Experts of a small language model: 324M tokens, 4938 steps.
Below are experts of layer 4 (counted from 0) of a mixture-of-experts language model. Rows are named router (the router's row for the expert), gate (a neuron's input weights, with its number), up (a neuron's input weights, with its number), down (a neuron's output weights, with its number) and show model dimensions 128-255. Each number is 500 + 50 x the weight over its row's rms, rounded and kept within 0 to 999. Numbers have three digits each.
After each expert's rows: a language model's description of what the expert responds to; "comes after" lists some tokens at least twice as common just before its tokens as in all text. This comes from a sample of Wikipedia text that the model never trained on. Tokens count by the router's weight.

# expert 55
router:450425522452440447533545459563582521446532460545458568576505553534466418538439463441440442567557520481414531440579426561556561459563481428515473455553520494524474450456578545486389438482453443524433554439558577531442543469543500561409463425443551526486460465560457546553468558457457519556533470425472540541463523553566480546546568525535528454434563487467549518453452563449418507586558
gate0:584445565531390486564514340448473442499537494572518507538564583567528496595476502461543513512590494499413514512482462397471450431561504487463447480478507577556564480431518488532475514540513591498520620521539517576596492463480416551538449506485599618491438481529509559500528563413493448494507508422524531510492503479487513518538531482473507489469576400520533527579472557575437509558442
up0:416467533498542509527397548536448536515417551383493518512551459510472481507473501472423613505428480521560510581558454540491526427527486507418512475623550479478455474527495463496539447398562509349498459553540519463488538552588449406392550428465523467563407539516505500508558461379499522464394449421490489471417565523511485498499476466447465484517518541521483482500456439482627508494501
down0:504570480445582481522482503465393421521492464572373462566511570486567465506465456542573531603521470541453517585397393451533542474587557532476535449500498560541491395495548497458526556419441491498424529529428501497529579514504500483462564482536517574487460494449552482442417437474517389499527469571432601512537486604435431485453463485518547418463450492469462537519505526473597444514435
What it handles: The word the following of, in, at, to, plus -ing endings (spell-ing, Homecom-ing), is, been and mid-word pieces.
comes after: " of", " in", " at", " to", " on", " for"

# expert 31
router:440433470466450471552553460487563514443562462571450533548523560566450443568429527458420449548539524507418515457569461564566569450560543442502553450584512470556447468437549521498484426457428455514451572447500498543448535459467569560457458430461561563515468456575449540484497547422471459577563466447496509519451526549565495567537444490531547512424556505445531520429412556470399570571567
gate0:515550485448550532406510460451464432545500577508520455463364559494501425439487471492396375490591443465513491441474454551561524552556540441429522456396536542556485443513516472479547543538537504494498480494447484481497510553590555512500434468460491431551451514571530543512522586414592539520557462385531515500467504421571520492555527560507514492498546409451571497452496447537504487441483
up0:570621509551561474543489522467476509510557501636458512383324552512501610490419409436456546498557466493539489459536494542547546497485492555419536502451568482617414529484467513441490551513524529460510498473510517512574415594529472442489492471436547459546470471564512514468583589574499447408480470524582565452423529532528577406494559537554510459553589446422478511469437466515478528451492
down0:494540469566514466318549551491529525532548610542620437477483546566466515500537517577402467504442595497511536545559502466561489471414518452424499551485522535459480466427522412557550578484466438510469504494523496421515463514475493500560471524564443526454453466515533536483468470553482428480502555365427616538555399463476522567489438530569660569519459496505471463565453550471499536510490
What it handles: Single capital letters or first pieces opening names and words, such as C-ategory, T-ingitana, H-andley, Con-fucian, and s-id-ewalk.
comes after: "-", " the", " of", "|", ":", " The"

# expert 9
router:444458492440459441552523471485590551447528426563523553536475535543459444560443516460447425553464603475443529464552440541525550453553532427504439449561469449579480494450574508472497428493430456456463533471486439534452510497554579555438463442440556572532466464548438550514517556452459553584527438443448484554482539556547474558552526488567556500424566534463566551451419531494409497556551
gate0:439468500487423500492505453400441503465462449454494320484516554503491468558485490564548495525471417488546503533592605494475555551596507596383470527551500558619489481525538454402535545422532536492577456447524526496441640470548470596490408577522481509563527574457507500589430470465513520415489444482505504511506650530439502405484472444565548471510460528539558544457426535522432593530443
up0:538507436557564525391568559601449549491577521452470589524534408490459400494456547501499504533554524474510478481496447540532488371404543446515461484473514461379476455519400448473443476442462497415540393552516530480488455396458560485541520468460568456480534424580514437494524557509539504492474502507526454484426416493603466508507491438510493519464515514451406529519574507455513468548486
down0:518519499487451469510517468583433512401510403523518457580459465407493449562416525370538478478569460460437418573520501502511496574441354446588502537426515599390510521411481465430591487455455520393513502462484472508497447471541456472475495586429556478543483476470456545553477507526442515429576457507555530449493487514542476499556483457460473523437439515486451475502521485509473487492468
What it handles: Mostly noise: zeros in election-table cells (±0, ISBN 0-), sentence-initial pronouns like She, It, My, and scattered mid-word pieces.
comes after: " |", " the", " The", " p", " ne", " \""

# expert 8
router:431369487440460493480568497459461487483500507499436517513512492519461444510388496463449497581427469528502483481505465581540543456517505435433471387529568489532488473463499495550461433497359455498498478486425493471377558446535424497509510448484569490475477505548502520496525555488434506537503466503527460532497531516519540511524470527549566458490518518453539568458490486520534440553488
gate0:522521487441526579493508535559447460519492572468497439380463425535435480523545462559526509544534487563433478448515426400582509566491530478571510477534476540417403518490437496473539491566502496494443550603556519516432446523525502457511399453498423603557441567503492471501408486566458489455566584532481501500523445489505549566470483499477374500626506505504425549554460467561541420450503
up0:546523488414441583518526504503474516479483591509489448411459412574437450495542470549537561502525526569422496458521453405574482568539498489570501451541499528447411543528404508446552523544487476476463560588558508471481420563501502449520433443540425626519442557516528493487404481559527493407558511541488521489538463480446568535436508437489381442606490506462410558573441482522516478456527
down0:493486474452523522421532531452416535482467587415435465557519502561449538595491571527508498535452508503461582466508469384505521544467526500574477498579474528500461584540434471464580510540471532558510553614549554465561431543482429460489461480466412490471430524561485629558422504514514523538488538544496454457458420513497496484461472489508468471570484516562432569481520413518548518459518
What it handles: Pipe separators between cells in markdown tables, especially after numbers in stats rows, plus table divider runs like |---| and semicolons.
comes after: " ", " 0", " —", "%", " 1", "8"

# expert 10
router:421438552462470435544540433535527522455562438583426552541488559554476436559447491450433429583516527509422546420565456549579563455571470437521551445560531472547459480424588515547467403461449475470460556459517500545458552456509557553443450451499566559564468497555451459523478559420458478581536464446473535517448524535563523555543493470545508401418564449456542537441435552522487534556540
gate0:531458515540521570452540437572460500470415524396539482543454508513543445442508492614505430465479559532544470516459482539486486482578517555530479541499530535544589427473513507427541504478459492404460437569528539453581479476446405505637461543549514433437512446474511497592566619430415496489494493546440462481423534438397470535474531554532548448464561482557448549464476476533581545501523
up0:511365492542507523532571522570522489459451526490494422544477580537527489545477438624613505484483457543499448593517515426474567473574490535391531532515452500497595459523480441545618488491487547432531490523480485457463442485479506481559510473590430502481508443518512464609536482470494525507494431493490474482471504436443477480499518490502452425479509577516448453386511458568604529477577
down0:548470481555389549534592504570575432510490524552421421493496578454404494489512509492432549517528573565477493480452497519485454512528573484579511490469521497475483565470446536469537440497568484455606500554473457422551584530405556486567548456543449486501495527491438482491454502566522457495498477539485470411567536459483505525445516424542540527447454403497467512525512429510391555490475
What it handles: Dash and zero cells in census and statistics tables, plus assorted function words in prose such as of, so, part.
comes after: " |", ";", " Geor", "cc", "i", "ru"

# expert 40
router:437460534431459452504537441547542481448560450567457526514499562551472420571470582457433423556528480544444498454577438583537574444557522433497511440553455498553492437420471502515511439504440470457444567442507489539450555487487516564476418457433535554491450454576439493487484539410445518550546468406491527554453519552557523554554461473525514445444553568424560532453420553452523522564509
gate0:519502540493589478442536429428523472531542486508514431396604543476545444515524469566525536446490548492495529488467546460549555422510462456505519527556565474574503559457511525505623493455514462598591480565469515535510542490432529528590547571463543605575473550507603473494532563497568498516533473588455430528424548510529491564448480465475511487453436432434483449475403611497518453404437
up0:474454433485504492438532538527510450527571518491544603661454435522559525431403476483496525505449510543514474531474520501433551422431514551593550509458498508477507465542625429557465522527542544413473534470489504627556483472496463452528491515509483509504450529456467556419479414457485474463445462393540561524523462453612488470557520524643559532484536468527585440471405526506447499546510
down0:413520524446560485457472454518476575521501476453465475428545543478541533501515496524464558615452447480501573427546513411476465482396481505523450500469529417471538513469498497562472406487504548540495493582608485438531606599525580534503431516526454530465471571519480390491423513482539486558537442467487444480421433510461535437562524496517392541498516447542476503512493540574519451515491
What it handles: Inner pieces of place and person names after an initial capital, such as A-mer-ica, A-ce-vedo, O-ce-an, An-ch-orage.
comes after: " B", " A", " b", " T", " c", " C"

# expert 46
router:446435505444475446519532447490553488445537451552456569527489566557470421565415555477411434546524463408439536491551453563562577469566449426522530458579526463571456473421525516447495444476440460499452569455507476556444511473524473586435540440532577542498455451565458496498493554458458484542543445420491514553467517541574539549563542476539558508435562437428544500452446550380476481541555
gate0:472616570455471554591491565493477470538470480488538532529533486533529458567464481566390467444466478517526573483567573483446491515555506422520519472529507485509400468497493547489406514577401501405479532428512598530548565452484478488436494414658470496551515553490385518521512586519533471572553447465518556437568507520516430473488521564501475449580453490600530511444509553459503471417504
up0:512530541586532489565398499556502450514468522467563484488441532451568459399449449550473517499472508478502432487541546440463456533435492528499540497535503486492445476524577483560431503457524449487492526456445514434516513614557537454475651508589394501515471565587535452416600449466454513531535581512486547479518449563545543521456426603573501506440517537462398554548516509471503492347475
down0:590521455532568495402489534528535458565495572549504501492436411562437540537472497532454613523504519485454549469458442395558493541518524604521558547541529485462511430547523462475430461521517523554454492517527591426496600541524453603507488584469482530545514407492580487482508351461475511541415446548451548510473439429502448512481492425551543543453547428576482459550502534561512542426514
What it handles: Function words the, that, it, all in prose, plus name pieces like Re-ev-es, K-ev-in, R-io in sports and election tables.
comes after: " of", " by", " with", " R", " for", " and"

# expert 13
router:449436532454472436536525457460576452471542454539440512550529532548477438569450465448421423567515463423422538450546427550553522446571438416520493441571517450530488453436580491485489435463470464463435572444523480533446516443489505554409521458470558544522450507564429560464502534422498479571531451461509550550450481541553522569573476468515479506413547487465504545454461572503482530578533
gate0:433533535484643469522460493492513471453477547472516519506482514553434519510563484482542382553466514424552460408544509424521502479542473427508566494356503452549458483485556504512431538456438388535442575433459493458481504432494476517462425518518500502467526462657418491553437563497541508580456516495512554456462554510595514558535516528384485382491499506509531505482458565482547469448448
up0:556499509489506488512497462497582444465592479466454532480446510523577478438493604443443524424503418633492489465515558454473469538516462566455507438611495510458524497437442487508482492551528592423478512502486534564506461578468479492545580476486483575486545470500444568483548465467545505553516555543442491511546494361492539508440455497477566471535503535476410513506484403390383472559553
down0:529547472478425506564503442545566516444558353402499476536489489430462441486433481469573503470489473463488501610479474496522504562529454569567411451527452507493370449509583443533453517477533535411507551455577490441521492534447568616456470471402505492530553569455491453565506580426564493524507486486419443494510503593537480460492549441473456519503464423481414474467521468582517488501458
What it handles: Short vowel-consonant pieces inside words and foreign names (M-ot-or, imp-ro-ved, Tenness-ee), and stray bytes in Chinese, Japanese or Tamil text.
comes after: " C", " c", " B", "c", " Ch", " T"

# expert 35
router:445441451435458465555532443500520480450552452564465547524467561537462439549460506424447441560581475508431549454563459553561543458556553435462503451585512494541439470441581551522489463440460438490434561464542491547428535438536469583442537442519551569430434478532469541458471560433421559557557455423477500536451543565544484559552506530545526498431568527442536563446423531484478515551549
gate0:510516508573482526501504568484497570523401526400501485535450525409509549504476543446410616525562428516546524526616445549498385453541489505493514547547472505498506440545490479509449440535636608604524455568488513526542454592516407494456473541441522550471399508503439540549564466514521569547462461459474504487514470495431522454552487513479589477390469507414621537578467486401486499442519
up0:484519547492514546538576517437396528467415551434446513559493461445491578491513469497425552538515443603540546489586454521493399505566523539571526528496429526464485484505516546517485465553602509658579497484487494548472555519506529515441445600487511619487425514488517577486483433508508531544539539460433485550585419434522540387507470544512629390477462557408563591500534488487511487436557
down0:550605551476432507555491460537618409536534542527511505459501432391463453488452550502537503416497480422411553505444562515580423470439584608562501559489505482569456446471620584454484543463529494426578520510467503500540517457505588469491536480515561551579503421513530518556525494482438561542513437500525510457537525464421474482505568406498437521564539417495477461517451477539460537510488
What it handles: Initial letters or short first pieces of words and names after a space, such as R in R&B, Le-ased, G-ibson, limited.
comes after: " of", "-", ".", " and", "|", " JP"

# expert 4
router:424448558456459461537549468478522564441563459555444544534492563538461455574467491441453426569499490475437519499555450556534564440570481436440512439565398492570447473452529535487520439473414442458435536456470543538449483489504446556461483442463547561477443480575462468478490551467458535552542470458504601542461552567557478549555573513514517471433565457463523514460421542462572498554539
gate0:516499474462444531538557511502459432471476455502559473402600471570504494514513384530499500505509452357488568479444577578490485385509546492483497501418453529457440424555459481516352499493420491458495453608555514520567478522538502580456472517643535480463483425463468560544563583503555482556434511459548500540489459450448640504460466535556407459432444456470500512473458490548510509496489
up0:501426577621548378558512532537615586551501520515452515485414533538473434507498527499518506464549462508537588421519425473451519441365456540526466418485441516453571545368561517477543567488509463491514508456461483470497550474445490442462489476496500638555517409600543559453467433513491490485505522461396516567462585585482505472484491484554513546532532497466550499533560404475543610565539
down0:473448466613562532477525459476483533454463476441424524540491529467504527525463516481475486521486536522566475474448519391464504553505545474485518532450542573518478542519507442491524527551605439414459509594612534447390452633506493521564582474508450500400463565465493504495476490487432436424502520459426544561459563439462583549421525483519549602490418466515624539416553415473538576514530
What it handles: Middle or ending pieces of words and names after a capital-letter start, such as D-ies-el, C-ath-olic, Ave-n-ue, Ker-ry.
comes after: " D", " J", " M", " K", " B", " V"

# expert 7
router:430449533436450447522522459429538529431547412536473540556520541531454443561441485456445436552451494509421523473571422557534562445535444412512490460560513465555450459429524540505476426459461455471455547454519484530440554480501523563427480419514548560506439455563442559448457549474433541551546450428490556542450541568552496556530476508538533459436550482431542526437450559453381506552559
gate1:550492493490537445508576488526549538471536552394567513538575487481454441440565459474645393487548469490508525398487464434571542411492490449523469501569516482479555445474401503447565472495394449440507601360485528370538494470486614465466593470539515460492576542518499475512422530516528372495543478513543539446464412522554481526526485533448502556442559465594488453451426485489524535499537
up1:589479505466526474409514496507511546531484483408508448467522498505445487525452488388485423518512529442454432551504546585525414506478509586461518524578479444491466530528539484613555549577509585444465593564527512492449470495549440550498498439423463500537523584570408555475476397487505433467461581495571553552403474478567493408512436607429583498507525396487524468523504574562424533503435
down1:524386411436544501517565489463544556516470576534514572505463510557504518462492508365533476618491540509458482525502456510528443455530535521420500447466481593444437481404491565548460453613485534508510509469510465479521543533521481503534474466408488547492470611517487495496485535370504591497519472561492507523430522503636408488498441435467505479457513567488567536541509541480427479561591
What it handles: Month names after In, digits and table pipes in statistics tables, and sentence-final periods before a new sentence.
comes after: "\n", " |", ":", " 200", " 199", ")"